{"n_layer": 9, "d_model": 224, "n_experts": 32, "experts_per_token": 2, "d_expert": 160, "d_shared_expert": 0, "activation": "swiglu", "moe_layers": [0, 1, 2, 3, 4, 5, 6, 7, 8], "router_score": "sigmoid", "normalize_top_k": true, "routed_scale": 1.5, "balance_loss": 0.000602, "balance_bias": true, "init_std_router": 0.0238, "lr_router": 0.00151, "vocab_size": 16384, "norm": "layernorm", "norm_eps": 1e-06, "tie_embeddings": false, "optimizer": "soap_variant", "lr": 0.00734, "batch_tokens": 131072, "seq_len": 1024, "train_tokens": 712800000, "steps": 5439, "dataset": "wikipedia_en"}
Below are experts of layer 3 (counted from 0) of a mixture-of-experts language model. Rows are named router (the router's row for the expert), gate (a neuron's input weights, with its number), up (a neuron's input weights, with its number) and show model dimensions 0-223. Each number is 128 + 32 x the weight over its row's rms, rounded and kept within 0 to 255. Numbers have three digits each.
Before each expert's rows: a language model's description of what the expert responds to. This comes from a sample of Wikipedia text that the model never trained on.

# expert 13
What it handles: Month names, day numbers, year pieces like 19 and 20, and spaces before them in dates and coordinates, e.g. 29 October 2011.
router:132079128154118073084154105118087118170161121075157086115079202160135107147100096137112196178146114181082096127075088094138147121139110135146162156141125116071108137173127136149166148096160158083135123110075124119144183150176113087103162106115128155181091089120111076140137195105118148112167139107115129177157077159115136173132105111076141131113215135115175159190117119113120169183142099136164081141172175119055093206153118151106153181131128148112133081085145162129131121098103153182097133122100107122099157093093141115088094070127089126092096174127136119131108120138166096125187132111165158193149203077115121123161122161153133094072131123130145153200127152095132079103141
gate1:101098145129091107164141250104165156093123101063152145061129087147120136100080132151106091097147082157118131123101136135133133115081083187157144122089115081133169112139109134152113111134132108148130095104130124171104109116171118127136183118116112143132145127158135147142113133031111100117159114117133072091150143183087135107134120136091119106099105128137170171136115112098154112114134180164121149144151131151149122121037123151144055106135170133088123063141094130033132170063130187135121133151120151170129109116164133127145141118187152121164152139139095194178091105107125158142099148123163131130143118140083198026131153131182132106198077072120121098145068187109067157146129
up1:155153111144149110123200103100165109162107194144112137114103076116122147115134156117121146116120146142127183142192092213179177084173160092140138195117095055159129115170141141125141125164108156044136139120069143130117101073069141192178159163160217125093109116094089140104154136132117167094100089137069118105188117163113161118105134097104119093099074177136075138168156121146135118091087165094083132143116163119122132092152146093100174128099138166145136152158080106181132125120121053178146122125130138116109087179121188130107163113170119153119111110141095095170131115178144143118158121082168173194115105158175109122176066116112087172102114134164171147149120125151135119096148

# expert 6
What it handles: Closing pieces of foreign names, especially Indian, Slavic and Spanish, in cast lists and tables, such as -ville, -ana, -ari, Us(ha).
router:184100123120112121166096105126067155195141173071163082149116117168145117146090092080124138163148117169097173067089107121108099100154076121201177123122076141118125127157137157104096145125186155115159122139128165145144168128156076162092160128103126132171104126145108152141160127109127088105135140127141063182094100123101156119069084164059145139088185106102178133130166148143163189129150167155179109178152138107079174170167126171102157108144138098141146117065178124132143159081123155116161121132124112075084100070135140071132148129149105118119129145113124045148170137139169183110156151108165123154104182124108175112129161184153148064085113073122099136198119189138103098108083
gate2:085177103188160143106123096125110104174126168153133053171100092118129189129105118117121121150126134088067159128118130141111113080072137089099147132164167128111055185107110147150149139178175147151177150099155141134193142127089135118137158121174132107141187121122097130151137184082133126215141131097158131140143107070144155151173102139062165172138092125155106116086123179186145181140138096148093131113108143125128140145103152104147128139095160123186124117119092097121149146130142202184057146130089129133166130093097114114167074146108101100139172133109043147134142208116104182106055122170113127126146098093095176068136185058086150157146117169116144172131113171116132087123124
up2:180091120113116112131133082203156159116123157092103076130098080109129124181137095125103147120156132156175096185130091082084112076136139073155147089122066128145121112119112125183163116109120116128148161146169089077151115110058140206164083119127111123206137103093137167101121087141119062094180114067115130225103127111150124122076135115138156167102112139123184109186087171163091142093112170116103117102122109104164086192190120169134101147148173163138136138120115113089164040157127142131078152191034116105134106118133133174130124145133159107109121099117141154121117121131090188147135114133158157106144141188114149106085098184125154143160095102137157149106185147147160151100112

# expert 8
What it handles: Spaces, dashes, minus signs and digits opening cells in pipe-delimited tables of sports statistics, results, polls and scores.
router:133111140114116084154100124105049113162134142104145115136096167123134066139144076120122163164167092165078161127058105175134110099120113123170136137149092138116113129150122133094136154076161126075162100049084175160191168164148117169084124102098163140151060063149116139138139168141088140095172103102150111148149131116135112172132091097077219157110116175072177217139120124096155154156115128141143082133122130145119160166153103134081186135132164140094115103127126160123149148153050124144119154119120164094105184119146174107138141076145073125098157172099206133174156137110169145117143104119065140198120140110122167154133166181174130078073100098156148151133114145094114083099105
gate1:072033128185097142094106139149151065171126137158106130121129148139156176152136165184113083152167095182117133125150083095126094161058118166138086085113113122152111108099109145117153107097133109160151148174161117141152093091133123181098159099192165116156102095144082087173136133156124123113130161105164095137137161165170087086144085120103149157135164111099096091075195142134099150107108146135146171088151198089170113157111113156084060115108181080123078054084158159169141106131141130194132172169173142156110151118097100147159130146173100139095080115055166149109188167047089149148160137107131148149098116092173145160123115152106091108105136172082105134143123121110118130151106
up1:138160101089127111135141118117083112053190122153177101138101112124087080083166162110172160087094138106144092134083161234074143114180153115113186201113082131089096137201125129165105113167121166103097080131118139115153183174159110058088123137057108123108143127151126151124147071117122130153117113113096154155133109135090153140094172136127114074136088169156119167145055098121144106133125074123136149181117056149110188061143166111166159180103117165143165133151158120132068132088126104074153052054107154126157132122118130098150119112128162091167140127131114101161097091169183092129167094160145103138128139148057131085130146134139145119166135123168116139101133089150125118143143

# expert 4
What it handles: First names, surnames and place-name pieces in lists, sports and biographies, such as John, William, York, -son, -ley, -ville.
router:167101140134104101147119128112122125156118177049123051132125162158129111142123098086127151169201111216118131115089185133105121114163098093191178110162135155099077154116119138119135221113175175101139165109112137115146126144175068152063166071116140145127081114135135157180139137181141113141137128116141058175132073094108120110135026095085213141101207153111181135153151154117163188138131140138202099152122101070115115140160111119075202111132173133151157141114164111148139111149134143124126149150106109073100114108110110120119076122143154112110115171122150100165142150107169109123118103105130137173118153093148141107085126156141096127130078097130136139168101148107050096118109
gate1:119162154172122105191119075106096122155157143155189186145126139173172115081167093177096127181038160168057104131126107119123154125168107088124197095136120162149057129110157091077118130119087118128093171113131063107178171156129172107160134130136112152159076137150157076135132086168140143153139130098121087152158133080156119131170095095133167126185152118168129114092142139176135142096159182143141099154173082147141103088126087103136158126142150141157214176106151133140199174166148130129149148153102147110139119054077100173147129158095214134075131093094117136191155155151129108106135151104131145162112127086113080094127178147105146126125092113123081141153134140109101062109102
up1:141074137112132156044132136080084118125097157089134132130153104133126132117155137101161120077089083103210111111129142099178150158130149113073106151149109071083137128107150120136073119080112185194162103140147172113138106098073136143104105122172150091145118097124115166161082121144146108115091128149094120067090095140175141091142173090174101163112134138113067074141112096107119082089110076131154154120143100124134104160083110123030133161081064116107052122161091160130112137158066134090091101125156152116141177136133165091159135096129108085148097086131132120095059162158095110136115134098138145162194160195094149160172121176138125168114074154176170140097150158133200161138118